From a checkpoint of a small mixture-of-experts model trained on Wikipedia: 480 SwiGLU neurons an expert, a variant of SOAP for the experts.
Below are experts of layer 5 (counted from 0) of a mixture-of-experts language model. Rows are named router (the router's row for the expert), gate (a neuron's input weights, with its number), up (a neuron's input weights, with its number) and show model dimensions 0-255. Each number is 500 + 25 x the weight over its row's rms, rounded and kept within 0 to 999. Numbers have three digits each.
After each expert's rows: "mostly gets" lists some tokens that are sent to it at least half of the time. This comes from a sample of Wikipedia text that the model never trained on.

# expert 1
router:531505504535459477510520494479476521470480441518504481574488498503503506538536513505478485490537497507461521511552518516493539513526506485470482540542523463516508512475510488528465490480469480440519504522545485557520473544500484495487507509486488506511504531512494527479506505470496499469508546525507470487500461534476482494509507490486507495503544534554527486509512478554474508496456493527543493487474522532481506495505478474490493532511520456500493481465512501541511502519537489535483487466504527540526557466509494482510456490494478478485558549484513502467522502481513568506494529502489491530451462451439532506473492494535525491473517504507521523494510512500463496485487476486517510475513533486482494472528498518474475520520504529536498519483501511541469481527470488
gate5:505528505517494494509476490492526524466479492462465500511461527510480491507522505501514503504528536478513495494502610477516508474525531475468482464483507500532516447509481465472503485458528505518538470515531503474468492503476519511482479530502517553534482539474487507487509501523461472506518504464482452485452451524512469520499470486531480515492536516500513472455523498474518504496510491505465517475506482502498456478528506489487490528505509488497504535514491523505517512559496486479469475468492466530494477477483508487475520561505529474481517439516497526530555481479484541516518513516484513468476461525457516458450475512493511504529505495489482503473544453471511496455494481463499508473466543503508492489494511525522480478505515490510470458466537514550501482516504545
up5:482500494490490499498516500486509517548458467468520526518516458498523532504492512496515495495471503527509504501492502514478479501480446514524497493512480485545516478517510521502497510498533535511456493533515533482542473477533470509533534485524455484480536472493469482547558526498526496461525514509500541499513497487468532509444466548491583504479475421492524524502461520537493504551505478511479461545520487475515513565483496486494522434496494525489494514509526477487517513527548523503477516494477500496537477495489475488488512460523483518531518575491509461489504537491522496461510508467504492535533517486478477523493498530463475490503456512482480495532498496522475518525523532533474488484550454499490480526506505542471486536512502491494516515495507501502510476481477500
gate6:519516519492513504512512508505521526486474458482504530526504442549493480489479447503498486507523505481517499507475480477489505489503543449463494506478454495498507489460512483468490513521557509499491483546507450533485490525524475511522533511495521504542472474480498498517477486481513526526537474536538503519537481496495537494508472525497471482458509478492511501531520515485524474505461483472515480515504507566455501475474465500484480514494532507486500483505472543496499548513512528495524487489524527524533489453513523520476467538496524513480507507480454501458523462476490465489473474480511498443499497541517528523491501499489496441478489472492523515464449482501512481534498453445538467515528509487519519524532519494481529467510504525504486530546516494503504437549494433
up6:497517535495494549487515462468482512460508529470553496497504496415509489494485463494513480534499535495490498515503492485522486501519472474492506523506490567518489539459516529495547522514484521478475504498525483501489503517474536494490485486520506472482486559520490532520446520509520495472500502493500505501449412500508496462537473529475530484514522510493467500528499457534447532509556478483529466512505487468510531507485514493470539501495500526506475460501483508528554506481516516524510473492537460531485516486436522480534527482478516523497496508492485503527524541496488511493461479509468528478465513521489501528527495449507476479536507512480456532426480527481492494509464537507465510546512492476501493526492489464519501534505504477492496520494482501495508515486529479
gate7:504467519532514446431505532492477495494496479452530499516483509437513457483527491532477505499511549492520492517496508503485493504467520518487501508495533486466495483495511446484464499463472568495534491543504498536468491482508499468470476484520515518450516504503507514491466510496461501514473520498503533524527517477467490460487462522495511478510509507499480501491459553521491463508503491518519482501516554529490464508526539517518519497496494485507490539521513503499514484518494522468464550445517545510510528491574494509493436523516532501475492477517491499476479518489511515535507473520516470542564537486509491533464454477484533539451508534495469499486509513498512544510521483487518466508480510486514506502505494554499465484499527502519512513495518462522457530464492478
up7:494475489499526502545479522508496529476475524510495466508524530528528529554476498476508513531499480483470455462503497547511473488508507495509486487510484522477528543475495525487491471539523481531485490457463486523470518506492521526507506489510486545505521538517487491505524508480524470524507504527519522504524500498488517498433523516550488543495474477520505486440467474513513531545497510495509521505484509514510460483458485497506480521504474466472487455460507503481521533494529487557484444490491516479508490444463488462481541501468484526535470481551510483526507491473492521500500541512496524454469501532467493494527544499492475460499481528461469487478480429508485462485497498535507518525460513504490526504499463492488477508479451436467500549512497513470490476541497489
gate8:440502539503512508508516478450548536476479477490522510475509497544529516513508503474461505550502485507532526464519499499504477500466476482516519506518512512499499478499537517506520496504506542497530545489471496507517443521494503483461517488533488469472488466476477490506542471503518496467469531492521507480513515511533483518543497473532545540472451501503509527532496553510564483543514489495481485521490493510536475528525557520488501473506500542489536543514510568506451492542498492513523463514538548505526499545500465523505499512489492525546509510516494491510497506493511511512492551515525467503525500489497505481492489475491460495470502534523547521487502465507464497537545544506465509490499538488473514526464462511452481492488488498495548471521489497489470482488477548
up8:511485490507501522520527492499481499497464491508485509501523501485489521466498487504507546525510521472478505470532506475521498495486471491524542514533495527496444460450527536499452479495494504482499513531538554499495454560502448494483481521507485517524473492520531532469554533532515497541470526517561480544462541481507513492508453469469481517534511506514443536509507519484530483485500483508526493549493519518495510518526534479496483516519524529493502470479503526495462473487479499507545537537514525483514485506493460496498481493488489489513461546494551474542456521537471516496493540528498497512546456481520432466466478494487508493491497471510521473466510506515464505499511519484520492504503479470499475488479506544477504530529511472497514460521444461532483516516495474
mostly gets: " Championship", " Cup", " Racing", " Championships", " FC", " Sa"

# expert 0
router:486554479521504464493518488471532485492489492495506497500495520471522489514467544461529554491549532450484492455498485442529509522463493455506518506530529505515482528505430492486548517508534483496479522493542520541498491498504519479538477477494494537482483520497500501485466467488497545476499514522504484481500545554497504480480480471488467548508515525514513506536508480535484532485477525512529533484449515506489484485530536496495480513491479495507492481494500516499523515528518524488471524480509502533529511490520504495530478501504519493496495504516528489483538489514506508508438505510492482536507459557493539480491482454536565451494470504512549516485496481448504518535465504510492479515486509521488488480534523493470522528516440453485484516527489497571480479538473496
gate2:489529467549484474526512517514481487513494485504516499531521533531496502483519557554491467510499522493523536465539465514507506473517487483481515473465516533511516527514505514503481491493509537457456503515497453476516467468513532479527483495521491468521530511499531519489554495495557519450539498524500493459487489465515444453475502457517476512470508552496489493469493529468481480504499506513512555513479469496510476531510529500509506490458471486506517486463466478508535488498493483470529535522555464487521515482438491502514453505496510503524521485483477466523512531507505506527495485547520505533477486481528509508479506474463519513496499496526522530447542471493504458462529515496494492521532495499502490508459475476436456516529492479516480495522493508562522531501525484
up2:496500511502501507450514464532466514528484518536526498411493485523505502517445458473479536465507499461503496480491498474490544486531470537457507493525459472500490504515520486477541509528450480540489544529480490492463509500477498513477570450496503525499508489479455512480495469508507491491524543511513500512515468480479475504508573517487533566510490487504491516499503469500515493476508484518490448474475493535511508486506474510502498537533529525504499468508508527509492527467500496491501480470506485532448483481541460503508542479508487524492483502507504470465505484489484497484523474514538501455504488460477433529447484531477482515483509490458509487523456499500509513501553493527536523494474478483490517527505467520495487490485519497511519527521547460456498488478486517
gate3:487518541512512511546489461464507546485454542498487502517472518486498482480477507518515483521501520495466485448458543487487479526525528521526501499504498508502524547544470540463492490488530516509539515467546503540513497510488483513522538492515465464445457469491544497512484542527450486486472471520512507496523515483519477515484508488493476558495497524472497512485494491455500527465470520513485495492509475523512481497464505500491514548455474514475451528501506425510509494509480517489494510494504489493512504512510530536493491482495498515459497471513529495512438516534496504517481504503491519539482508558470502461461482527519502491543471453488529470506522510499512500488490498483528518523525473486487570507518490495511479495552502563524479557481516527506465508537466501
up3:504486517506512535499486454478491544464463498487500511535535465485500539505467475498505461520505468444513504510482575497519487504530505489479504506475516464501517509553483500524520507499504531498481526466522485490480480494505494500482536496507506488496502506492502455546470490540451479481511511508555520468474544533491504552441487521498478530483472482503549480507470493539533549474495551493482463510488469520435473525473470509492486492478474545466507499504533512506502498481534456501539498513506505519535489531468491516496493476573495462501499510519529495489468542538489509516501503511469485496491443543480538477528506507496520510546475512514535523490517535528484510493498501554526496495495486470473523489490461492518498534515492550532500528521515493534470498504488526
gate4:474509474496500498502507504558493452538465508496502475499462501495507504538467509459458504545525496502501523491508518460505484480536528489470469527464540522483527541481490509474516448550517479526521464538496439496491537493501496521487502504490532485504497496448481488497468521477487541480472513503518507503532534514525521523524544518505478489471517507499496477500501460490563498494532484509520501472481539487483456511459517496484492481491555521511495546474515536535509481510472543488476534484489509518507499506560481471495502482472510485464473492547501480460547456495485477499491482494537513508498485548476525480502493551516490496496506446496525490508522517453517522550485518494513503531513533519486534446507500541494487499487498468448465487534451480504514538513509474
up4:533503528507514463468525522466534492506510501505486533478508506499499500487540500523511484522540520483476491484532479476445511518502489513524488497524480496514499469532484467537511540458485502527501517507503508532505489515488531458536496507512487554495521476528495483478471472490511472534529488495504479477507479487473496486472466495550518544502509458531497496539471449524500482478526475463531488495486505463496525476468466502504471488485469448468521471534491521485440464483547501474484496487491504541534494461478470512480493470513501478519494490499520458464470513494540470507558481522513522453486526456568484522519542518472495503475518535514476502545499555508465534505449519447547494495516515496532464534495495485544517495489528490501487476466501524510498465487527518
gate5:550542518508502515496546482490510511526463510498523526501488525553495491477495509506514515487491534487522515488479519569518482525485463437495536487531513461502493465508500501503506533554454518515475529534525481516525473492506518544490509472476518495542500447489456500486497509480452466496513474502499461492484520482505467524513519478513505528540502569533484473525509506515550478455458439535498496522487515535494510475495531516495489473554475521509524528479513503515478506482519465528513516464509486537555483502537519560517493494500472465511507484500549504496501481481515518529508528523523491488501453520519499533482457489554496499517484518520532479526486515499516546489501531468530490502547488522486504508486526511478488538510489511471512485511474530518506482527556477
up5:523527488540474514493545469516522536524481541496482482494498515553503503500491522544500488496508501490532487491474527559484494543474470459483526482489506507517474485541491465480492492507458496502475496525529470510494461463521509544493525492488499498524512461518460492473519483499446502488569500472493466482486496502510473542475503517508513560523507511523493512513533522493541497489482458574505489516487493511474485473500514527504513511554459530553518522488494493477494523485513498490504522491534510579528487489517504557549498503485515474517500514536502464514487490498526527514527520526547501484529470543522485483460479485538474484511516475500551480493504494482508542500452506504472458533569505490475491503472517498497514511512504514498485491523432504521499481501535482
mostly gets: " that", " it", " he", " who", " his", " which"

# expert 3
router:489547518488516486518528463480458473518485543504510496510454524499467486466473526515456481488466535484488508506502520500505561521491486490513476519506483488528533501512485511454520504527508501502523527487534504473554478494494520497537520536508460519531492546510511513448502521484518551470515467512462494492489487501489482479520469507480499488495493528507511559513490482499496476493500477454546494529495516542503503464500522495514508551521513535513472501505504534504527501555495478448487521485476517516500498490546493443507503527477489523484480480530485515450491464536508486551536523556494511489462460460478515500524487509520488429476515499517527492513466497537484476562531496512517572493525523558477503468513509486461501509492512495527527504469518509508484523519533505
gate5:479460458537500521485529500484495505525508510446518512531449465482521521483484531478499523568535553492512525527505477504499551507494476499480525527517439474529491503499510528457524466507463524508522491517498499509450483492466477531509504512502506453556509542494528501509512508489529559520483488460521533527480537495477508507466481496519464524549483504454508516470505506484499471544457452500492501479502508516462521492512474487475479531508449469507480504481468515498524539495519490494480475507476517523471500476482510494505535488429512504482474468475442526473546511493489487471510461450508580483520487506497500490482482518541506537499495497546526494506481489523510552512492498524502498480481501505469477497485487494511503471518515530524499508520475508486508501474461508
up5:456521528458528503502501525541505520490493442534521502524478507495511507501474494502534493499517524441511528482528505511500509474460479493499503489485496485486490473523451532497493492513528476506477476516494461526497489477518529505507524517487445532495470524469525516504509512586497515519505550508499477496505528471505517503509511528524490501484510457517448502530494461451548493523504518450459476531472508517487533526514497500517467500455509504481485454475521489460497485467511463494519533525463472513522455524523519499496499488480463492567508472496482528504526466531491517457447504469482510520481497531469518489471501451498462481495526478490494489524491503477536548507499482474567515499516432535499485518469519534519520499503469473523508501475498481463505465497465502
gate6:480543519477464496473495494504491526511469512489465488491492484487518539477503484490511504486493505518470512451533479491532458498491469487502466546534518481482463517497432473495545495511452519515501471529507513510487483511502567519487464475522450485504525525501501538535551541513518478543492476489486518479479515519503502496492498518521475475505514522536520510527500434519504500509481494470521491488508529484490481524491509526506488495486512495478464516521445492508540485450522505497473471444483516492520489486502520512524523481535552512543507486477516499530545495458523521531472506498501511535485512482452514491486470542476488533503531526531479493486497464446544495476486523550468499518459492511492526504495458510482474515532470489533525495485427523537517476484502558
up6:487537521539477502539505511521480492468455480512442476500538465474528542493498476537520512509497487504494487458557509493547447511511492473510463527504441512503519449517476476463515488511477456504533478522503502531512486453515540500454485508519483511537494525470540489473514495528503454536513503489466500486526548471524547509520476505522474530525448533477498494533519479497516518495481488477516509470497500434476487468509498473494466507524487473506495480481519524542493520494479538502477464431502490501530503472521491550512491517478519526518507516494487517468491507494496563532490491488466513535519505464495536523496489511498469512477503523491466512491463469486509518491516480508461517497465473527485501483554490518518495493459524466553526491484505488540530486488504487
gate7:546530534522522506495501510512454492498488525478514450511506510493483470464479466481505478536512479480469529503489478473408535540541513507475516471496520462462502489484549537484465542503526529489512466538499514492508518508497545523482495501484485506488515521566563482518492512463486492498491524484448459527518476487507528518465486510476493543530482508480535449472497519463494476512497509540502489512463515488504554471532486521494481492503530527486487492525527469502500489510528490524552542485464517472500481470482477471522518481501522516488498474515491479502502483514558497485500495519487544513466511514529493487488472539491496490505459527503503473523503452513495529547528502488486482521478462518525525487466500485469495473495537526439487515475490516515522439501499513
up7:516542464471492525536507480505481533466514475515502477492486541493521495485521473518490501510515488483537508494491507478498494498480483507490534541498491510492536552451520447519481448466495515512510534495510462470485480475529510520482504505496504521465500499478521511495521534494478526477455502552464518532509500500467481473467496496525488530534503498484465494475531462512501515540536486530481523453462572496429510501496469497509491519513478502507468522503534456542536483468500503488520535482456498514497462493506491459487523493486535530540477512505501501510493495494511447499486512455511510499461521472496479441474517477560520515505537488517437496518524516464517463508505482516544480510491513468506506490505467488451509469506477471470421457483507520491486500521490505
gate8:498517459492521532521521460514521487495497473472503455454532464481507488526487486507535505511522502470492499518524481534457493479494476509527497459545495460538529515525496542485496503520497496524508459508499463490533504467486442482497530504564523512548506514542518463471479531528489461508544476493474505500503490506533542498498470471443534495470526486517529521518494482511498513510491486500471539484512491532510493512457502497508521497536469504530485539463551482491514445510523503476481522565549456493526493478537504536495507488504492486485528542482491525514483461516510482493517521488497485457505490483498525468490489528515504458519504466514550506518520491498497482497513460529510485510523539464496492468488533497480540499551532539470473498532457487511551518474513457
up8:513491497497538549508536494508512494509529462469497498465488549522508512483546480461541488482530488520491551515477470527487476490535471520493490499519436507502488469470461520489500498485468501523477503470522456490506494472551479525503478482484526507510494487479487469530551457488504509513469526497511520503480505500492530498497473465495464534446563483520517504514518503533474536495538536512485531514478468528481506513499537515506501477529509508480510501514493463491473524481509489462459498517489512489488462460499521464530540468483519458477544474532551507488564491478438437544472480527496514507511534493471514502502501493517455520486543503516473489519497510522517501485481523466497513527519517498511518510478514445504453497500536526502517526441491519486518546483501484
mostly gets: ",", "),", "\",", "',", ",\"", ".,"

# expert 10
router:510463496474506522555522503489474488521533507508442532474477522498489478532513513519496476517504526507518492474529529492489509499474517463473514579498468493545510513470539481476458471466490452489516498507515439506467484498487485481474483524478465480480522481481493557485496582468541520490532483496469485504525516503499498496518545496492485506517547505511482469511479465499490511486468536459474500461476497568482518518542469513530503466539489493483495455494497520500552498506546474511491485474488523509520482511507486470499500531523548451482478527497521483465562469496488482482475479485492476487501494528487536500445468499495517505554494545479519514471521500515496530492516492522525539477499506519497474493487491528518489488527510512496520512488493455521529515497448497
gate6:484547509487535511499449480499481478550532515495489515501499499528498476505467468518462543513507523490483461553511518524503466496469527491481482514526510463498487479495504483487527521519540513532518524484412524523556530493496499505489508498486522499487486524466484526550492492533513485519501549472543524534512483536521512486541526492541464504509484491545475479479487488506528537494494480494453469503545517503510489521511512460496531494524529493490453511500509470508519549509501497488531486485568485502501476489462519526523516549517495467492517505487494493526492494490485551514510515545549506499468497512511498531487537502486519484458459564469539455510517484540498463534525498483501487538478512501473508492487467491476524503498532528532540471535550486467506510499482507
up6:532471518474503509458482520514499487530484521516488506505526495521539510527489502501506528531500580482491486529510494458530460521472525518482486494517494524540479509508488460494497525476502502521522482527496493508511507517502481540529530521461494508450475531442481520553528534523495484483532505482535472521518501592493521493537527487531420486530524484539476481488556533466499512474527503512476476478530502536495515495521501510479488461512530486461497495462528500511497550459504439511494485485492510483504478469487519515492490511512533472501516524560497542549536503501513467448497489490537485475510519501472522555488436498500515498486511530470491496457486484509534489530469508509515489484491478489473513467468477487506510519498510508527510489511508485473531492505475529
gate7:533551484506511546486494505514501497557510511464525447554493496464489481513496492515493479504509550498486495438441511501521500492485478503521511488503519455507521532496529480504522473523490504502512499504504522446470477519502484503474514522503513514542506499522482513506516506486532508494567508510499537501518511480499483513503503479499477481485467508460483539511477440504549489481492467524500521524446514527543506515545471526517523536476501458504489467455480498502528517542450478513482469465496480495511452483482510495536514473522472524528522474480537520502483475469489493477429493497469481497509527440462515511440541491517480494492470506505560486471487493498491521437489523495513514451477521505519520474478515476530531499494520496480497552542496492477481498502501508
up7:498491512496532468472507512481532496465525515483483518484512497538521489489470462502529529505485496492502481480487494489505504492471486523522464493506487521494518483467459535513546510516490497492511483479496512508521492469525469535491497518517455494479498474508529516495477534477488526508442514485486473512486525515458538536526453539481505529475510475488535502484508565506450479485488514475516507494487500459472473484493530502479507507523507504493512538516512522467524444533526476505485472472498518504504520482456469511453502528498489490476504514507500484510519479514517467517429499488538453513498494557510534431530486523503553473503511477510467518529463495569512434510512458484548532531492451443518521508500503490443501526501506496544507477531512540518534491479472477
gate8:505474513503505503495494507491507499517485444470494525478485489518566485506502525537514452488495474461521466523509491560481547487492531536527529489520459499472490529515452496497516459497472540439490545505493515471495514494477473492520470513507473434516494529469560509467492434479572482524525519479503492517492541503508483520491459484548503511525526509546506503491490459513460527484546499472497500519466499448513489474462485496499482497531510536514539524527455487519490500496511478496493504469489497492516423494533495495540499466521506495483511489503494515469508467488532511503478472469546517508503525475487526506477507499463487508484494537458511507477518482473477519505497547497517470516533514503439514513512506453469523490486457514498489488513491528503477496493493484
up8:460527477482523483543486519500504494509481521471530480516454516449518478474469481495507497502511500529461518546490493518485492527459513528479559509471485493488480520500508477564507502511481500495513503506477525457506533500550502482508535495525464490505527498513505513512493503462496531495520490550447528499477494521471503481518506473487519521506509474490453512483448455497513500468522509485493492509543475510534496500519465541543470500505520478495513491478488529464489498517513538453461497510518517489471536508563476528525508521516473526509505504531496492456487496499500555480480473485495496528545494523476553524498508510465516470470492533527513509521525520474469492533484522494468472512470443480463512497504482504483446441480526482446472526520498499527575459497517477
gate9:535454484519532440514514461494480512462502461479531487505547509496530499529544481508478460511480511514494517491511477453546470505454502528514550486505501512509466534479534521531526515472498504494535493511473511507508471511500477482491509514495509509487468508495546503523479486428483452475500510512492550507523519502534504588464514486474488483497532506442483502469494511438500454549503459483489522493477565485449518495530482500521530507477476488476437487477501510532531530506510525498541495499520484505493494491514532496503485492502518487467462476502518489497537525469477503498496462527523521510491485489508512518491508509518527491535517474524485481506510496504454497513513546502529478456536542516507488525473449492494475534479530526492532490473521479492464502488493523
up9:435499478459482531467458499473529484510471512536494496533487490484461469506459493513528549501486488501547477478480518493505516506500507450474499537552488453502512485532458500456482502508518477476460507522516514482469468501482492530499559449531506526485495451508478507438498467517517481501485506512522474476510592500471533505508496517505487483525496458450473477510491517510531499492477511487513517550481440509484448510495501494514537482512496529503560506503487479471498500497495528524527506493487491467496507513473506521505507515483493494509523535503491479511503512464504458531510496527522461432494498482503495502537527508483483538520516549479477492500492484494471468512454495511470499480513494511451496468550545464472501514519472517493522529505499512537531516487480478
mostly gets: "–", "/A", ".S", ".C", "ec", " Per"

# expert 5
router:473513505526532508526524514468498467505532510463506490523492520480491493561516535486493484524531471483527529480527461478506519539520518498475521521505532477521493548512477495491498543511551555481471518466510448529513490504500540476514471510507500536512512525510501516492477517462541532461473491522454488492503474532507539478509522544505454502513521536515499511504491509528479510505472492497572474500509487514478530509523489527522499526467512474529518507484547527512490550502507531516497502486516526504496523501542481517498477499507474502484537539457496518473515493462542570475483509518497530499473530541491457458495476480494485452540481504519501534534519492487483505505499483468529500453514480536516490494488443470480493546525504491503510463484533496548499501479481434
gate5:495494518505508508523523516490504494490536469529538499495497520527488448482523499514505477474499560555483502421476512541456539456534475484530485519480490497502546468520521460496485487509559496488489503499476523546521467495530477526538485499523511510513513473466496513451485533512490518504500513502478488515479515488526479508490498514475538537495466529502491493509543490497523486482546505497511506467462512538509493466502473505506525466527468473514535500514434492556511493497476503508506485514529547441517493512484536474477514485556513503512501515457540519538504494511551519530524491473496529472444498450468475506480502516462496454467486475514477474455515486509528492451510495516486506527479461497535520465486476529514523480491512480489523518493461521489526478507499490
up5:514492511472479515527480530504508502507509500551491507484485495512552493509512568469547538477508503463484489540460505488498491538488477504487469537499458501496521507466508525535490532495497507492515484515482537467490478534472530507516488496502502526511511502537482534531551489467527533561471485466522532451504489501490540472488482478524504468495463530495552474450508528497516543497480512504499490555526510520504478513521471490493464498483518491462514465528551515451490520474460479516495539477482491592489514488487460500522505535474493555478504516486471497517518510477476491504476499494492509520519493511508543466456543463489500536522458522515542495511417489488536491479528503503498522512498539490473485485481491468492481488498495489511517483500465477481507484480508479
gate6:506488549530469500511510478506465481480510464464472475510458497492524438542470494494537533519504489479551505555534483493525512516503477496550467487489482477530501495518500507509491477520507512506469480519507529514494515525481492528524496549494445477535460482525527519521463492499525520472523470480519520503490492486513520487494508508563478534528494479498516507440506488526479475514490502492511493509516509477513500480490532496493477479511484453532497512488532508513510477523544504492511462506514520501462468542491480488456470516541521534466528501537524523505487469498525510488574491499476465517478531442535512527512508480517477490578509523524509483503548515494451492512463526504480511491538514523499488481484521543524489512487496508514482492549501547548550542506496461
up6:502464537526530500492532477506501487477541495494474475516443520549505508513494467472533525517490526512533498521545527530512506498465491513538479449483448454478511520524494524486443492520476502521530536531463519495517511487482500527517523548495461453530467494511497469500418499475551476536525497517524512541480491470522505441523494506520477495490485504454502491436521506526510479544517531539477509468514522452497524472477538463462503480510484457472474484509517486502521452531547490482463522511506505515495497547533482462454487515509464467471485493519483516472481494512532509529541499493485487512483508509475527518518517504513468508491499508524493487488496510531474494532518493538506492511511526531507486513453519497541496487484508510488485504531495518515534509525493480
gate7:538566507453480535492495500485483508504503522543516505543533527554508525526491482457480485481495506557503551518485521518526565500448489478475468497497500492433513508433495465468554497485511506515496514516504512482516468541508433515500559494499476513484486510507511487493521511473490496506490470481519496461508516486502568510478470496526499513433489488526506490500509491489521456551437492495507495503479511522550508498479468497498461476518496512497559493497468509476532501479512475501524490528467522512535498488501486479518485479511533498530497503521475519504498510504490482507478507514530497507489541505449497506455482505519523521514507541524543508513506496484473454507494509545490474497476514461507543498486523532515520533448500519493519484510480527475488509535539514
up7:496459490500471504477489474515493504501516487480462476460484481498530462484466496544465486530526492482486462471523449493489446508509487554539524503507493501540518513522481494492472535508508488515521488495464556525505496447534548512485466477488519500493529460484505492528500477491539501501488518518513493524513466488534461519533528529498506487532514497448519505527516489484454538468555472471517512498513489492502509513533508508489540556497497512524486484470533473482486419500517520490472520457571469502454490529495517510516515531487497487484479525480505501484487486545500519477514498524473485470483468488540471463519545504521485493489525485497497504466493461496489492482500508489504535500554475578476478468517460487506492467518460479466493514549505507519498514484497487
gate8:500465467487485504517498545479496474489507551499495495509495467474485541486496514518510491493503485467511458509480516559542473512482503512485482468495483530492479475526524476503514540475491513485494493491486500526512480501548503511476479512496500453498526475478486484486460506439513497496473487523469535513518487456502488457503530486483445441517485492443479501497497524498458461539468513539518478514506501508478457484462499523504520459498514457531450505477551570469472525475485506521530516552509505474458489493521483456486512498482489510504511496514578503505500498445493526480476476482458492494499492479527499507473530502538514458515480489512490456516464475554489556491509528476466458473469464529470476510519489453480477499518508480512473485488506482501518482500512511
up8:509510458532483485501559494543467565510486496488521500541498480482531509565477522501482477516437484499484494502495530494481515547485458497487470500499531535529521468555496499495505470525514471476505530478512502532505442471497500519502487512508540529558507465504470485514451467534522483484477506519524452518473503508482487484499477505526519550530505525448511535480523562473547485442480522499523509513487519479502472469501538509541504535520522449483469511508511488535458468486505503523477464469477527509495499523504488531528518512520485549506503538504501498505487504515498468498532497489498515497549523475494483457499508470489499467560483482512463472496527502501454527509488528497530487517546496488468532487508491452504505514491474509506491504496518499478481528530484485
mostly gets: " States", " London", " York", " France", " India", " England"

# expert 7
router:486487467447531517484479477516531518508496499475494498484479527511522518467546490557515489551486492510499528481494510535463490455516509477531495516489458449518512510480476489477514470498542518507509523478491506494484524480485485475506483519537497483477531518524507523487475504439508503520496453453504465436529517510492528475502510523515498506509539519533465515505548490547471537459465475510529461552491487528490445481531482481561513472520533496531510500450516482506488486526514518493514507495485503505507475514501490433547504481504508499461494512462544504456489493487493516474523451504481528469491481504539498500454508475547488497499503513468528507518486500484448504524473481523528522486496507479483547453463516476508508508462448531480488470510504479528512524496510526
gate1:528509520463508490499525505543503490494500482542536500548523514488510459517517514514451491503482465489511507521487493542499433506483475513517499464480476529476520493511466478499501547516461503536532508487480509502522452519507512490496477494501515514494500507477519492511505502520512500468533491508512507486552514501522486500540504490513483536451512482500518468523483560563498484486504467547515458548478509537477543518535482466541469486524512568497523502459498446502515489488489564548491500509506523496510499502528555474503467490455448501500509527491505480473538480538529514522504462511511550493495489520494515545487498514508545455477498496486512478515497496525508459513461540510464486517478463499489500522488493511517498553447473518529507495497522520536452463488520500
up1:519483532490481499498495520536512473473510493531512497520553506489573453547547513458483479527535482480500517506509497475521429517553471549509488501497518502485539475515481469514488545502485483514530465510440517519516463478529496524499482497479530514494531473499476494522515493520499486455537514512527530485525547509504468483532558504498473523470504490530478482537500510515495497451511487519538480523485477516478470473518453511480462503504478551483487493484519465508524516516488526538520546450498509499502509493512511481493463483512487514485483460496475476531486498520508518532573506542524477491530470498488524530502548558487515470465515470497535494530523511450503463523509534490496512458480490501479515474495497476548523519466494492496509487490499483520501497474495506
gate2:524490528467477543501536532500471494513491500499512482502500548492472459494526511491479516483476503519500469505488420477531487510499522472483425502512526500505490475479491512503524498467495495561514533496495482478475521539482490527489488533485523530542500498500475521473509538507497515521509499500485539504523456494532465469537457479459523489572514495494482499524509516423497528473523532552513517482507470495492475472531478457477533497465526509487477508455517502474479509541489503506523481496474495499470514531519513491440517545500483504496481498532492543483487476515488529470527510510475496490509489491488427477511488509483503456478492521518510466484433500476469519483520511508503475508526497503465484479515460502554524528490486489487476508536511499469512495499450553
up2:490527509492508482514506467469518504489506497534479511509511453495491523516517491487490540524530519493488527487487561501451496508505503515518550516488492506479499572501461476472495501524526472473466425530494486499499499476533492465538454492517497531475468461499483460490501472478507508489560497505518517480496530509534542534464503543525525510462490517479513477466491513562497479526481491448535516527507493504495499519470516539496484526536501439512494470540495498526538493482472531469509511497479514523503474480512465504527542513466496518468562531507516431492486518517498488483476502488544523508475527489486537469488551537541496521514515489496497532498512523494491525531475469489468519496451477482490534533481520499458507471508476518495505487490471499533471496522535477
gate3:535515484456420472466517538513478495479517463499509546517468524494545511526534577504485491469517481469490484495458520515500444481518483463505503489528451537497501482521500490492516493510478469519500525491497532493491517516489482496511472507507496520518548474485465513507518504489542534509513489429459496540485541445542518469472481506486478491500515502524519516492497476522509497473492522566550483489522487488521496509483530544530510467462514523486519501487558497528464517518477518533511470499504497514487513499499479460513483467493478533486476496485484468473486529510529480516488521525483493492514487501537491498494492444519518489489507506468466482504507527539502514541473513498518460466449508487482544530490518521454508482485490525477527507534541526478480504447483490
up3:522472540473490468504497522539469508472516445487498544457514479493538523488551500494480509451489539491503494495428517512491547491515488528510497516504465532509457491471539467470505512490472483524495534495513535462526503470489512494496500482543509490537521494507443559507529508461517536496525467501511498541512479497507494505499472513503488507550554505514541517462537527493476482488529511508538487517476459466503500501503525560470495502492540530517502527525539531539485517506454479504478490514480497520544516503526534459544509486480502506500487511523503454529496511500494556509539523513516528517529505467515498488530487485490503487520480492478449497516526476541525518514482473516505449501526526495518514504492490479483518500488491520466532476558504507440518509492491457
gate4:475508511448458487457554482444470519495508491481434500527532468517501526486525471542493492477511477537556502521470519482519508479502479496468499456514512512521486537507516487469485511491515490538497498462525504517471506523529486469506534496482462515525521483510525468520498487494512479531538506533541446534485532558468509529489526525497480460510504524497498498483521485503489521460490530560519419516559484508494518524481447504488490526448513471544471529506500476491477495530504506512501525524488475503518521507513478463519535504506501480519482515529524545493521523470468476543474466508471518486522480508514519498476498541529481490537487537493480426491497514509503525496502512496488495499488502525510520534507473482489501482466502524448515498527457508507534472498499512
up4:533498485540504517516484496542550494497509462548520521471502515501476500497500503488486456488525486519495523474501468513489473528499531493500533504504489493487499509498447495540531455537497524460537537543499525512483514511514482485460483554507481550468500503463523545499510509477479520513480524494447527436507511454512472511528539486464555520495512518527485456498485497499508517506476513481515513509431497486514488459544507477515485467512483508519516496526508543505540467453488515493483479471524510500490534485516538535512502503489493505519521470473472480530477452483510509505499525514492485533478492460504420481504509460496505489460541512526514557493487498484521477491507499497489455482494469506496515501461487496438485485476501489552507511524554488499455524510470475
mostly gets: " of", " de", " For", " for", " across", " among"